Experts of a small language model.
Size: width 448, 153M parameters.
Experts: 80 experts in each of 18 layers, 96 squared ReLU neurons an expert, 8 picks a token, a softmax router, 20 empty slots to pick, a shared expert of 128 neurons.
Training: 635M tokens, 10257 steps.
Below are experts of layer 16 (counted from 0) of a mixture-of-experts language model. Rows are named router (the router's row for the expert), up (a neuron's input weights, with its number) and show model dimensions 112-167. Each number is 200 + 40 x the weight over its row's rms, rounded and kept within 0 to 999.
After each expert's rows: "mostly gets" lists some tokens that are sent to it at least half of the time. This comes from a sample of Wikipedia text that the model never trained on.

# expert 36
router,159,170,142,206,200,233,165,179,153,159,216,170,176,214,201,139,134,149,194,226,263,137,289,279,182,173,66,186,142,227,223,236,283,184,193,198,203,199,206,228,127,206,243,168,160,165,198,191,308,164,160,204,240,187,194,148
up2,155,212,126,191,220,187,155,170,102,112,254,221,139,167,208,225,231,178,221,185,189,214,271,201,243,168,194,164,158,219,182,237,159,116,227,182,234,184,177,245,259,155,215,146,177,167,215,197,248,232,220,225,210,117,206,188
up3,264,158,252,279,207,248,216,213,233,260,120,127,182,165,191,209,168,175,225,176,218,226,193,228,154,210,155,242,197,156,253,230,238,221,162,165,221,236,246,241,212,210,160,189,189,169,250,233,258,252,182,246,179,121,155,281
up4,189,165,253,233,205,213,175,131,247,194,173,169,259,226,135,180,196,191,154,178,209,222,171,165,233,196,190,214,206,186,252,198,173,190,212,202,211,223,185,142,141,198,276,216,237,240,170,207,236,170,256,190,257,199,165,187
up5,251,249,240,181,203,181,164,263,179,142,152,182,117,164,218,170,147,196,207,206,100,193,238,218,216,193,133,221,180,203,197,266,171,200,216,182,224,188,186,352,194,230,166,201,146,194,184,199,202,233,166,198,211,201,205,162
up6,218,172,198,162,285,256,194,224,182,182,178,199,237,198,265,190,164,245,199,247,180,162,185,282,232,223,199,203,174,179,227,193,175,169,164,170,237,119,189,248,242,234,122,197,179,176,207,221,162,201,243,221,192,185,167,233
up7,178,188,173,192,161,198,233,231,157,255,222,164,236,297,185,274,173,147,226,243,195,193,277,193,113,212,170,198,159,177,177,218,199,94,183,92,218,176,212,207,254,221,189,293,197,222,231,208,159,227,209,190,175,231,233,222
up8,222,215,213,264,258,205,155,217,178,202,185,196,181,203,180,283,155,274,232,222,188,169,244,184,209,193,146,220,181,152,213,199,154,271,174,234,140,274,182,134,130,164,262,123,217,166,216,119,247,153,231,202,183,233,125,243
up9,220,163,189,157,178,145,186,200,224,165,172,223,266,166,208,211,168,151,248,139,255,195,211,204,224,284,142,185,190,183,166,203,178,194,179,195,234,185,207,288,203,218,226,204,159,150,172,240,221,198,180,269,161,190,201,227
mostly gets: "His ", "original ", "their ", "Her ", "Personal ", "Its "

# expert 54
router,258,245,175,202,222,228,243,184,212,174,198,242,231,183,198,136,148,162,237,171,209,229,209,110,210,171,248,130,141,197,226,204,163,240,161,172,248,209,211,191,247,175,270,141,194,197,231,218,173,249,203,212,255,213,213,134
up0,185,216,277,250,247,174,256,107,169,151,223,259,216,238,132,227,181,172,208,217,250,186,130,209,153,226,154,199,270,119,272,196,201,200,178,155,196,192,207,189,188,165,197,189,217,192,174,194,259,189,160,167,230,206,153,182
up1,205,195,220,203,74,224,263,187,180,228,198,246,219,189,185,231,171,269,150,264,267,237,191,166,199,164,226,187,146,170,234,157,157,232,187,255,209,208,207,183,148,148,205,169,199,144,197,201,166,187,192,173,231,131,199,195
up2,190,145,238,214,200,182,256,196,277,165,178,145,227,202,192,221,190,217,154,117,216,195,237,165,223,269,208,175,202,109,189,250,90,175,239,182,239,222,223,170,171,208,134,208,166,252,220,159,241,213,174,215,188,136,178,131
up3,200,217,188,199,234,176,235,229,228,204,122,185,273,186,224,223,203,249,240,235,202,229,268,218,102,110,268,213,228,206,210,203,174,171,231,127,179,152,175,153,193,217,169,212,174,137,243,191,88,208,204,202,203,171,198,139
up4,260,247,202,178,201,174,278,191,123,196,243,253,180,201,211,258,69,245,166,170,205,194,162,164,179,159,205,234,206,226,177,169,158,222,247,243,232,257,209,187,168,192,174,177,159,193,194,230,213,252,184,216,201,187,183,223
up5,258,209,182,154,208,193,191,196,173,206,153,204,186,140,266,199,113,179,117,243,165,216,168,195,234,213,106,279,164,203,202,220,250,212,236,207,189,241,178,123,148,223,220,193,198,197,216,255,214,240,210,169,168,207,134,218
up6,223,244,312,176,165,235,162,221,215,268,159,201,200,188,190,180,250,153,236,240,168,222,206,236,203,196,226,215,286,268,225,198,214,188,205,188,267,241,207,210,229,199,239,100,242,207,211,201,140,213,155,264,219,158,198,223
up7,251,179,214,200,259,229,192,214,106,228,337,151,201,223,263,191,171,185,192,277,158,140,213,271,239,168,262,178,193,209,143,167,173,230,137,218,227,196,211,206,215,167,200,177,205,215,201,229,197,229,205,196,214,185,293,212
mostly gets: "|---|---|---|---|---|", "Genus", "|---|---|---|", "|---|---|---|---|", "Clade", "cin"

# expert 49
router,221,185,143,228,228,145,236,260,195,155,157,247,238,190,248,218,244,161,140,179,142,226,199,165,215,220,185,183,165,156,193,260,217,185,240,150,181,227,118,204,268,253,191,273,208,153,213,218,132,225,180,209,212,224,182,181
up2,215,149,148,204,198,204,251,249,185,175,214,255,189,243,131,126,185,128,203,174,188,206,192,195,164,243,191,180,199,191,222,139,237,146,174,218,97,162,188,234,124,293,208,227,208,206,206,234,141,269,153,198,200,155,172,193
up3,190,201,208,143,187,285,194,252,157,237,147,245,213,296,200,244,227,159,244,93,252,98,185,270,166,202,189,267,286,176,236,197,202,239,206,128,202,168,176,209,205,175,125,180,207,169,190,159,237,177,233,195,185,186,285,237
up4,215,147,243,145,161,215,216,199,192,223,216,261,282,233,248,139,217,162,147,233,135,156,214,186,211,212,159,244,187,189,208,252,235,224,222,111,207,225,259,193,227,210,198,225,203,213,270,213,137,196,178,182,247,254,244,217
up5,165,253,135,187,189,195,193,272,206,126,173,177,170,192,221,239,215,201,258,186,226,223,189,118,322,217,212,141,199,215,212,170,175,269,221,211,232,229,204,265,222,235,298,192,223,176,240,195,199,254,218,196,234,130,254,288
up6,102,160,170,264,227,150,139,240,139,126,220,104,230,140,209,196,271,152,126,114,252,183,227,272,240,140,159,103,127,216,175,238,253,221,276,214,289,230,159,149,195,219,275,247,159,157,209,219,155,236,188,143,173,200,205,200
up7,154,203,163,261,227,195,100,190,203,208,140,228,202,203,231,197,170,191,208,208,165,165,176,157,171,232,187,189,224,165,225,202,158,168,215,135,177,242,171,213,157,250,162,139,196,306,206,209,195,185,196,96,128,188,144,168
up8,215,235,183,207,153,213,175,187,226,207,182,186,172,206,137,221,178,206,229,165,237,168,226,302,249,216,223,215,255,248,236,172,271,173,258,234,198,191,213,173,147,201,177,257,192,193,157,181,199,151,199,178,247,194,234,80
up9,195,161,195,157,259,228,267,168,202,154,166,202,149,188,196,155,222,210,212,106,207,157,198,176,201,195,221,163,154,218,177,219,221,235,219,282,164,142,181,141,190,241,147,220,207,165,175,219,164,242,218,192,186,190,223,163
mostly gets: "Italian ", "American ", "Russian ", "Swedish ", "Syrian ", "former "

# expert 60
router,163,246,230,194,146,234,217,207,202,217,216,185,160,181,197,265,168,221,186,204,194,190,224,252,250,143,187,181,211,139,217,191,81,188,248,265,215,221,143,216,211,212,122,213,217,264,182,180,227,112,195,240,183,242,154,163
up2,121,114,198,173,184,223,233,100,206,159,204,177,193,221,221,221,216,205,193,201,228,261,284,157,181,230,154,223,159,192,202,221,150,216,252,237,132,222,166,263,171,181,134,189,292,263,143,210,162,150,172,205,232,247,144,236
up3,225,173,142,252,241,252,184,135,264,201,128,180,89,174,239,141,171,202,184,213,228,193,180,160,240,186,267,187,215,198,223,215,186,244,278,134,226,187,184,220,231,204,241,195,204,256,181,116,232,187,265,168,181,166,119,142
up4,154,153,212,197,220,203,271,214,226,225,210,265,176,289,237,216,231,183,170,281,174,198,226,224,173,178,222,183,336,166,176,152,119,174,246,250,158,210,154,89,180,228,222,175,213,170,215,187,207,192,241,202,193,191,226,267
up5,229,204,254,198,156,238,161,258,141,224,195,175,124,129,187,290,254,149,245,141,195,248,201,199,171,205,130,147,167,186,198,187,228,140,196,66,248,138,172,221,224,177,138,225,203,195,225,172,172,185,192,222,235,199,200,165
up6,187,208,202,186,163,197,210,219,148,232,139,233,168,174,235,244,232,147,192,193,210,209,215,214,302,144,199,198,137,189,224,112,194,215,193,212,220,166,238,259,179,153,205,216,209,193,135,133,223,143,192,199,228,161,165,241
up7,207,205,188,225,224,168,243,190,229,167,230,198,218,224,314,224,183,206,144,303,225,158,199,200,193,151,128,170,202,207,200,164,132,217,217,214,241,182,159,253,155,202,142,212,216,173,233,206,144,176,198,209,182,164,209,145
up8,183,209,149,236,210,250,245,211,246,216,206,173,237,209,190,283,185,126,270,262,172,175,184,325,213,145,217,258,121,209,160,154,132,219,239,217,188,281,182,206,233,157,237,156,197,189,166,227,212,140,207,249,124,255,169,189
up9,189,120,252,181,239,208,167,211,270,169,196,186,198,188,190,236,111,142,201,205,212,256,195,201,172,223,181,227,202,222,150,188,143,191,241,213,206,189,136,219,144,117,189,165,110,201,219,215,201,258,111,251,123,225,200,205
mostly gets: "dep", "Clade", "=", "length", "Length", "Died"

# expert 12
router,236,187,283,208,160,274,192,147,112,126,166,236,225,176,213,217,161,243,195,144,196,201,243,266,219,304,204,191,181,165,128,222,104,208,189,238,198,212,301,186,189,168,118,135,235,240,179,258,229,219,162,213,136,232,199,235
up0,195,243,234,219,267,193,235,152,179,274,187,231,223,184,217,136,165,137,257,234,235,167,148,202,185,192,186,174,256,181,186,266,188,175,181,210,201,288,242,248,294,201,171,215,208,154,174,213,204,132,225,162,189,241,147,215
up1,215,175,284,150,211,208,185,203,130,210,207,272,152,245,177,226,190,243,228,236,256,184,273,183,190,205,186,207,273,234,161,134,98,194,110,186,217,151,253,174,170,249,196,187,270,231,229,187,107,202,158,251,162,214,198,229
up2,188,171,258,199,229,181,201,221,158,228,234,215,221,204,210,273,179,177,231,187,254,208,175,194,253,251,215,87,192,153,173,230,143,158,235,263,169,260,206,280,179,211,150,200,244,251,186,223,179,259,249,209,206,197,320,131
up3,151,249,214,215,195,260,227,124,197,216,167,116,162,186,154,136,255,225,250,194,194,204,153,215,161,205,262,189,187,198,88,200,269,134,215,155,200,147,197,168,228,209,230,155,197,223,273,268,230,200,165,211,219,146,239,173
up4,119,189,219,175,269,192,223,250,238,285,239,194,185,186,200,144,234,219,194,210,188,209,278,256,243,214,186,178,220,252,187,182,114,173,227,155,173,186,197,206,184,183,155,169,205,232,306,197,244,229,170,200,214,183,231,181
up5,229,226,247,198,237,207,177,239,197,215,209,220,230,182,202,283,191,251,242,138,229,214,165,208,212,213,124,234,174,223,256,165,246,168,188,235,204,225,276,240,162,222,161,144,227,116,191,236,220,183,254,140,183,181,252,158
up6,165,199,253,243,156,198,167,235,193,189,158,188,302,233,224,190,211,206,261,314,209,195,216,181,199,306,142,188,246,209,167,207,117,139,205,266,207,247,147,169,141,172,235,119,156,274,198,281,217,198,160,210,187,187,186,220
up7,168,203,139,210,265,163,184,175,229,221,227,185,242,191,212,152,167,183,177,242,253,219,240,231,186,211,231,142,219,261,145,170,175,235,169,183,251,221,299,186,249,179,181,175,172,268,226,196,147,183,207,207,143,185,293,132
mostly gets: "MF ", "FW ", "team", "design", "post", "contr"

# expert 2
router,168,171,195,270,198,188,237,200,229,181,220,187,171,187,203,182,232,197,199,215,153,145,248,159,85,251,47,225,142,251,257,184,157,176,191,247,194,208,181,179,142,220,185,156,203,277,168,215,197,186,158,153,132,241,181,140
up0,206,134,196,184,228,176,209,211,231,101,181,217,168,228,308,195,214,185,241,159,210,221,198,174,176,211,240,187,243,190,186,215,195,268,147,205,248,238,194,190,163,237,127,243,260,267,219,156,169,164,241,184,212,174,193,164
up1,157,208,243,223,242,164,215,248,235,203,245,198,219,254,193,188,152,290,226,152,225,163,218,180,129,202,123,186,223,171,214,189,160,164,199,212,92,194,213,170,210,185,187,193,223,222,248,171,133,161,197,205,139,250,230,186
up2,251,248,240,194,191,195,255,192,295,155,215,188,143,228,195,152,173,171,192,235,199,148,196,150,234,189,141,206,155,229,179,232,222,295,174,199,142,258,226,193,138,256,170,261,127,200,168,176,115,196,264,199,176,250,135,206
up3,193,232,211,199,208,207,89,243,169,258,181,208,196,148,228,214,99,160,215,266,201,243,191,202,225,217,251,188,221,244,231,212,171,278,206,222,169,155,131,177,252,181,226,214,182,228,210,190,164,270,147,252,225,192,218,185
up4,248,129,235,287,209,262,211,186,181,212,279,191,211,236,153,277,245,164,164,253,183,255,309,254,220,198,194,184,215,207,168,190,215,208,146,198,213,183,196,216,201,208,150,209,211,222,197,228,124,266,129,140,208,135,173,169
up5,183,215,158,189,142,144,219,192,177,89,225,165,207,216,231,190,202,244,176,167,146,186,201,180,205,166,197,168,156,235,135,207,265,223,191,161,171,281,146,233,145,222,212,110,260,249,190,213,216,219,187,210,214,134,258,239
up6,141,257,241,256,149,220,210,214,195,222,201,202,189,256,164,212,207,199,211,156,223,201,254,163,181,205,196,221,207,213,256,219,179,125,236,195,206,223,165,159,219,146,203,196,206,224,195,200,242,192,136,190,154,191,209,220
up7,231,206,265,123,222,227,243,237,204,159,157,196,195,156,191,221,190,207,266,144,178,198,209,233,138,155,187,198,124,162,152,216,167,181,247,193,178,269,216,204,155,192,170,166,224,283,217,154,162,276,181,160,197,214,216,185
mostly gets: "exp", "also", "def", "contr", "inv", "comm"

# expert 26
router,176,223,200,231,194,226,200,225,242,178,223,209,199,172,226,262,235,189,177,204,224,209,222,243,159,277,155,164,189,184,246,239,188,192,175,207,189,274,235,306,230,274,162,249,289,232,222,184,243,197,170,218,214,220,245,192
up2,228,148,158,224,204,232,217,226,216,230,126,197,207,148,200,214,210,219,259,145,179,191,195,266,189,244,204,191,220,238,200,183,225,215,202,210,129,265,206,194,156,195,287,276,162,144,103,241,207,191,211,202,197,146,218,211
up3,175,241,198,229,232,194,173,115,282,208,152,223,224,226,217,229,231,189,147,204,219,142,220,207,229,251,167,192,137,136,206,178,123,150,133,213,172,314,184,197,227,220,179,203,218,196,249,205,204,233,111,258,237,150,197,269
up4,229,177,202,182,169,143,201,210,314,158,213,212,174,199,149,244,189,182,223,195,191,245,179,150,190,265,204,195,181,170,215,199,202,128,193,304,173,226,171,173,249,202,225,179,267,176,267,278,140,226,173,198,189,233,239,174
up5,180,204,201,178,244,273,140,185,235,207,126,256,178,207,200,236,186,209,148,204,142,230,202,250,217,241,181,255,152,144,200,346,236,216,271,211,226,186,191,210,167,291,219,140,253,179,188,159,287,247,167,257,241,125,205,227
up6,224,235,113,157,238,180,232,184,200,217,112,137,227,226,192,157,196,232,140,269,265,77,189,185,227,253,190,182,229,191,222,200,201,164,183,178,245,248,236,200,166,202,191,194,136,141,140,243,168,229,72,255,173,146,179,284
up7,145,224,256,199,198,249,167,166,272,178,178,204,242,186,231,193,199,173,247,275,149,157,223,198,200,221,216,153,208,196,144,247,163,183,145,201,192,212,257,165,186,172,278,156,207,188,168,265,194,193,161,246,252,178,224,192
up8,268,165,176,195,160,190,194,222,221,184,203,203,164,211,217,167,250,194,204,183,259,188,227,191,197,221,162,193,151,292,285,217,188,259,292,224,218,166,185,260,147,199,234,112,157,249,131,176,181,246,236,265,255,203,134,196
up9,205,202,205,236,210,216,181,168,258,232,173,240,200,201,254,244,203,224,252,251,283,208,246,184,173,192,200,195,221,253,261,216,245,261,147,202,231,217,171,206,263,184,327,196,181,230,205,132,259,230,183,192,200,216,213,142
mostly gets: "JPL ", "ø", "å", "—; ", "| ", "@"

# expert 28
router,171,208,243,159,200,193,138,170,180,285,166,207,258,259,208,210,211,220,186,310,143,218,193,270,192,182,187,188,220,164,248,182,197,194,151,209,210,158,247,253,194,234,106,195,198,156,261,165,205,171,249,175,251,166,200,224
up0,225,194,179,149,164,185,151,206,190,226,229,214,179,212,117,253,146,189,196,245,240,181,283,161,283,214,153,210,156,129,184,170,152,197,180,204,238,198,184,241,159,216,235,184,181,145,210,183,207,250,185,185,135,221,226,191
up1,216,210,178,174,217,249,200,147,190,232,165,237,189,203,239,179,175,275,198,176,143,246,252,222,198,236,153,264,180,234,219,155,188,196,252,229,184,236,189,166,211,186,185,170,213,271,187,200,273,214,155,218,197,201,179,203
up2,217,215,200,172,227,190,158,189,223,227,152,246,194,188,206,235,191,131,160,227,212,220,179,135,204,226,204,220,243,194,231,186,173,115,186,244,216,106,195,202,196,208,159,220,180,185,215,201,165,179,222,188,238,284,195,188
up3,206,193,203,173,244,215,188,235,251,211,198,166,219,158,229,268,247,180,228,184,232,295,171,261,237,215,211,177,177,191,191,217,196,220,200,252,219,259,157,188,161,203,168,195,219,176,191,166,257,229,154,250,108,225,255,151
up4,287,80,190,102,245,243,93,161,161,196,179,209,179,149,190,218,161,196,160,253,225,141,190,207,263,206,192,133,180,156,240,210,214,270,202,181,183,187,221,199,153,180,196,105,185,228,226,245,228,219,219,120,192,169,186,197
up5,243,179,159,157,244,301,186,218,214,217,178,190,283,220,183,188,143,256,214,205,244,216,193,201,254,239,304,194,247,232,284,173,142,250,187,189,181,198,247,154,196,135,231,180,216,215,201,221,246,222,205,104,139,184,165,142
up6,169,278,261,171,171,228,170,162,203,276,188,148,118,207,204,224,222,217,254,235,286,142,160,280,153,208,237,184,237,188,201,254,185,215,134,189,208,154,224,179,151,232,185,186,285,195,205,148,168,156,187,209,172,157,213,231
up7,184,297,244,170,208,270,193,259,261,157,217,226,217,182,102,226,198,136,205,258,105,142,241,193,234,291,178,214,141,247,196,201,231,159,220,239,205,183,200,198,155,168,184,203,209,224,271,179,141,194,162,247,283,150,161,183
mostly gets: "television ", "TV ", "video ", "Nintendo ", "episode ", "media "

# expert 75
router,223,194,139,197,185,184,154,174,224,181,158,277,186,221,215,166,233,149,223,200,166,243,269,248,230,157,224,155,156,154,203,218,227,155,192,219,175,207,212,157,217,157,241,216,185,182,193,207,110,212,161,200,179,256,254,192
up2,148,159,186,242,228,155,274,213,189,243,251,201,172,140,156,214,176,206,176,248,238,147,201,200,269,202,228,195,190,149,188,204,163,238,193,178,231,125,147,239,247,207,183,151,173,200,160,179,225,185,153,233,251,176,185,160
up3,244,199,256,231,187,187,222,200,210,201,213,219,313,263,232,121,245,195,192,265,177,186,243,159,209,217,217,117,215,236,214,208,270,97,154,241,120,190,216,301,107,182,178,211,163,140,210,219,144,189,184,202,225,192,161,138
up4,228,158,196,179,148,201,224,170,174,207,292,166,179,206,186,220,242,232,193,262,197,169,193,240,246,293,201,188,200,248,164,170,199,211,255,192,169,160,159,250,240,193,238,107,197,142,201,166,206,200,229,215,271,121,169,229
up5,127,151,212,218,196,244,105,259,219,190,146,245,189,251,200,236,237,260,159,220,251,157,165,187,185,302,173,220,134,157,96,212,260,101,168,261,215,221,210,198,183,171,178,201,119,196,208,186,157,166,190,166,138,109,169,243
up6,214,200,163,167,220,191,114,219,223,277,145,203,186,233,194,119,229,217,199,150,150,229,177,239,200,156,160,227,228,271,237,196,202,234,201,239,241,193,244,262,220,176,303,188,168,232,183,247,168,249,133,190,146,217,201,160
up7,181,217,176,254,198,159,180,142,262,207,317,197,193,174,245,247,271,191,211,143,163,176,170,194,245,242,237,252,231,231,192,246,193,220,219,190,224,202,154,261,207,117,170,145,242,164,221,203,158,206,86,222,169,229,238,206
up8,135,225,208,222,191,212,172,172,168,221,249,131,239,196,256,210,177,177,193,215,237,162,268,200,280,221,209,207,220,145,164,203,141,219,156,152,189,189,178,137,167,222,249,263,100,220,215,224,164,147,169,170,265,197,162,205
up9,221,207,234,158,197,174,82,199,180,218,163,214,219,167,208,201,232,280,266,205,184,232,227,198,248,137,198,240,194,296,239,241,188,158,134,259,203,198,262,197,201,179,163,151,245,191,210,197,179,262,191,188,231,235,184,205
mostly gets: "€", "approximately ", "£", "#", "}; ", "100"

# expert 59
router,224,248,242,184,171,219,209,259,219,178,118,158,193,236,215,159,238,211,200,192,178,144,132,161,175,232,206,185,207,210,155,268,190,214,222,191,194,212,231,233,186,219,183,174,238,215,186,178,223,234,164,233,160,172,219,209
up0,214,243,209,211,239,243,252,239,177,194,98,163,187,228,144,169,177,177,245,143,190,213,167,182,209,257,316,160,151,283,149,237,205,211,184,203,241,206,262,191,221,123,274,196,262,239,206,132,160,238,184,247,236,197,180,183
up1,159,175,257,178,198,166,201,169,182,186,232,195,138,192,227,186,203,214,170,116,199,209,171,183,81,247,230,187,149,238,205,233,211,225,181,170,200,178,162,226,181,239,126,188,231,145,167,147,169,197,240,199,191,202,267,217
up2,257,218,179,157,111,258,171,172,219,140,122,171,192,236,134,235,162,233,258,182,183,151,161,207,217,189,160,203,230,181,237,182,232,251,224,209,210,258,180,242,218,168,215,197,181,209,239,201,205,261,215,183,161,240,276,171
up3,233,130,144,251,256,198,217,290,175,150,246,215,218,138,264,204,217,178,249,280,259,193,140,121,180,277,114,189,225,209,140,154,156,230,240,198,145,288,182,240,221,183,206,184,153,249,227,154,170,147,244,268,216,231,174,189
up4,216,208,226,205,211,246,240,219,132,267,228,277,200,186,199,206,181,260,177,160,202,193,213,155,178,220,232,131,242,227,151,234,201,198,288,264,154,256,208,219,156,210,232,123,276,227,231,185,186,202,184,267,195,182,246,217
up5,194,186,270,200,192,182,190,138,166,248,212,202,276,117,231,282,170,164,223,235,160,94,142,186,191,253,160,209,276,214,230,225,204,199,143,205,173,215,193,275,197,176,179,191,243,155,85,234,277,232,243,159,187,237,201,213
up6,151,161,183,186,182,198,222,231,115,174,202,240,220,179,240,221,193,211,101,234,139,119,233,164,205,236,195,171,178,183,221,202,134,213,109,187,144,164,256,174,186,173,145,205,122,240,195,237,191,128,244,180,227,206,205,219
up7,196,193,222,212,208,215,201,232,137,210,205,195,176,192,151,193,235,200,195,183,154,168,215,157,155,186,216,189,218,182,119,264,150,194,233,118,152,188,220,162,170,241,225,195,185,241,263,279,224,284,200,197,194,162,188,198
mostly gets: "\\", "$ ", "^", "{", "}{", "_"

# expert 24
router,216,259,208,260,125,161,189,179,128,182,220,244,176,229,233,276,206,186,210,224,269,203,203,211,203,147,197,180,194,188,184,162,207,196,174,228,178,204,174,160,161,145,185,192,222,235,236,125,231,285,214,314,147,192,227,245
up0,200,221,200,198,132,116,211,156,148,224,242,166,176,180,160,276,183,151,187,197,167,246,153,187,317,135,205,214,277,222,176,208,179,181,183,215,167,200,146,105,283,178,220,224,198,206,81,157,188,182,179,215,248,243,188,163
up1,200,64,169,203,190,179,170,123,184,171,193,194,213,198,140,252,188,197,189,170,198,197,259,222,177,147,287,208,226,152,231,232,211,186,224,225,205,209,265,213,206,309,230,122,215,188,203,258,161,231,242,211,199,151,295,241
up2,229,231,199,142,185,165,149,312,187,220,180,236,156,193,211,162,111,227,250,199,217,204,185,150,197,205,272,146,264,229,233,194,183,244,210,124,211,232,209,217,195,247,189,238,184,190,271,238,173,244,246,192,133,229,230,170
up3,177,195,240,241,189,190,237,247,223,206,218,174,218,290,211,198,224,206,204,221,214,170,182,236,156,176,175,231,238,218,179,240,292,189,278,194,195,148,151,207,257,229,212,191,224,181,183,211,122,198,116,242,147,169,227,238
up4,193,193,154,204,129,256,169,255,158,132,277,194,196,230,224,230,235,179,228,170,244,220,186,195,209,263,201,207,218,269,148,186,231,134,191,191,192,100,208,193,277,186,222,226,221,203,238,231,248,286,230,192,178,190,174,259
up5,215,172,197,264,168,126,252,207,193,217,212,197,204,166,143,166,156,233,272,157,133,120,177,220,176,109,222,214,242,142,199,168,187,217,186,214,234,246,116,212,213,236,210,119,222,298,240,209,203,160,208,193,178,172,186,169
up6,193,220,184,243,161,153,183,154,196,279,221,170,149,159,209,232,246,163,177,175,149,130,194,251,232,158,185,227,204,130,254,200,224,107,249,183,214,269,226,190,205,206,209,186,152,252,234,203,177,235,175,230,215,201,292,227
up7,216,140,182,226,261,172,242,255,187,224,223,248,231,162,122,163,185,205,184,202,178,184,178,226,221,215,185,226,222,232,168,297,226,140,200,210,140,296,219,213,183,241,264,201,195,221,175,234,258,185,195,239,234,179,204,191
mostly gets: "north ", "located ", "east ", "southern ", "south ", "near "

# expert 16
router,217,228,164,162,216,194,227,277,237,166,170,208,234,229,197,234,231,239,215,236,176,173,231,197,246,230,208,224,136,236,208,238,264,203,194,251,177,171,126,148,170,201,183,240,124,194,224,200,151,181,117,182,224,175,179,173
up0,214,258,240,200,221,194,216,268,255,200,153,118,193,162,206,230,183,159,205,160,199,188,220,261,234,177,174,154,147,170,228,242,236,144,245,209,223,203,165,219,226,148,226,222,174,196,179,166,169,198,233,246,221,231,194,182
up1,234,220,174,214,299,164,233,218,163,185,235,216,199,167,207,275,179,214,199,134,192,158,163,130,135,203,222,273,207,213,134,220,192,211,208,214,177,223,277,201,193,227,221,220,224,317,253,200,290,191,166,214,198,191,222,149
up2,179,190,148,288,101,122,246,262,242,238,260,166,191,208,243,163,188,252,192,171,230,147,210,194,220,164,155,236,170,171,184,174,209,155,253,135,218,191,208,192,196,254,190,128,198,197,142,166,244,239,242,235,212,199,203,149
up3,211,184,245,228,169,209,214,183,252,233,247,264,232,178,190,212,200,197,182,199,160,222,156,218,193,185,217,207,165,178,277,208,225,254,223,110,166,168,216,160,231,225,206,244,208,201,232,191,150,251,157,208,251,165,156,228
up4,239,232,260,178,194,224,182,153,213,136,173,169,211,169,110,258,178,191,221,180,181,298,224,189,257,208,245,220,154,177,240,194,220,212,226,283,176,182,252,184,200,164,195,162,205,154,178,189,218,228,200,167,223,167,212,210
up5,136,180,203,111,166,155,150,188,147,266,203,154,173,232,260,214,258,189,171,175,189,188,230,167,159,161,150,235,212,226,235,230,202,204,246,164,258,237,199,228,176,158,221,276,167,229,271,184,152,175,104,233,166,183,131,207
up6,216,178,200,171,186,244,231,205,155,144,216,192,175,190,223,175,234,215,246,229,141,195,220,216,143,80,194,141,159,234,193,274,243,175,291,201,177,206,214,161,222,207,250,144,223,250,140,154,189,192,175,190,166,195,236,226
up7,223,330,190,200,227,166,184,228,276,205,153,228,187,252,237,220,220,157,198,170,245,150,230,221,237,273,187,175,208,154,206,207,189,237,203,267,230,225,210,236,233,186,219,252,177,182,187,200,219,237,213,206,219,168,163,285
mostly gets: "became ", "become ", "album ", " ", "My ", "a "

# expert 64
router,155,156,200,207,146,235,220,236,166,154,197,216,232,251,170,214,159,253,194,130,157,232,280,103,144,180,105,262,169,182,173,176,181,241,226,179,135,256,190,183,230,256,168,188,162,233,182,234,272,256,198,129,129,189,287,224
up2,136,184,183,224,198,209,162,207,208,165,228,189,204,140,193,119,106,234,168,196,169,208,190,189,178,172,153,226,176,257,187,199,221,191,221,181,217,219,202,211,198,164,172,215,181,229,201,185,204,238,191,171,143,173,185,192
up3,202,203,224,201,219,210,158,174,176,231,200,246,189,160,233,245,215,252,197,150,215,211,162,188,185,203,229,246,227,168,171,233,185,258,151,160,218,239,136,192,172,241,175,217,197,168,157,193,115,242,163,220,158,117,268,254
up4,151,264,224,227,189,193,177,188,222,118,270,177,209,146,206,155,109,169,198,245,190,250,149,276,151,194,181,195,145,231,244,227,194,144,259,140,152,233,174,171,212,259,190,186,219,202,247,267,134,216,265,171,204,172,193,132
up5,188,188,107,176,222,208,138,269,194,226,155,183,191,172,122,137,238,171,206,263,168,253,208,239,236,122,206,229,209,220,193,195,178,271,207,275,199,222,187,186,231,176,194,204,159,206,195,215,213,221,190,202,248,150,204,201
up6,224,196,265,180,184,208,160,190,240,332,258,232,233,232,211,252,228,236,175,102,180,225,203,215,141,262,231,180,232,308,204,169,153,225,294,256,211,214,202,185,239,239,176,153,250,145,201,163,201,198,178,173,268,150,192,198
up7,290,255,178,164,187,247,212,192,101,195,180,170,154,200,184,147,236,183,209,215,175,169,168,152,202,191,191,177,161,213,192,181,204,192,324,217,149,233,139,205,161,231,214,211,228,226,220,218,199,281,272,200,193,178,268,161
up8,192,131,210,175,211,154,242,184,237,174,213,196,187,187,148,187,218,190,131,174,160,244,217,171,214,193,161,170,193,247,226,186,275,164,219,155,229,125,172,239,216,227,257,233,193,257,221,196,194,194,160,224,159,209,226,233
up9,235,144,189,225,211,246,288,169,178,236,138,163,184,218,202,243,287,142,232,203,175,251,150,232,172,203,245,241,231,159,215,248,146,170,216,224,212,184,222,275,140,222,173,265,199,224,180,186,238,218,202,223,198,188,220,205
mostly gets: "\n", "\n\n", "\".", "=", ".\"", "ISBN "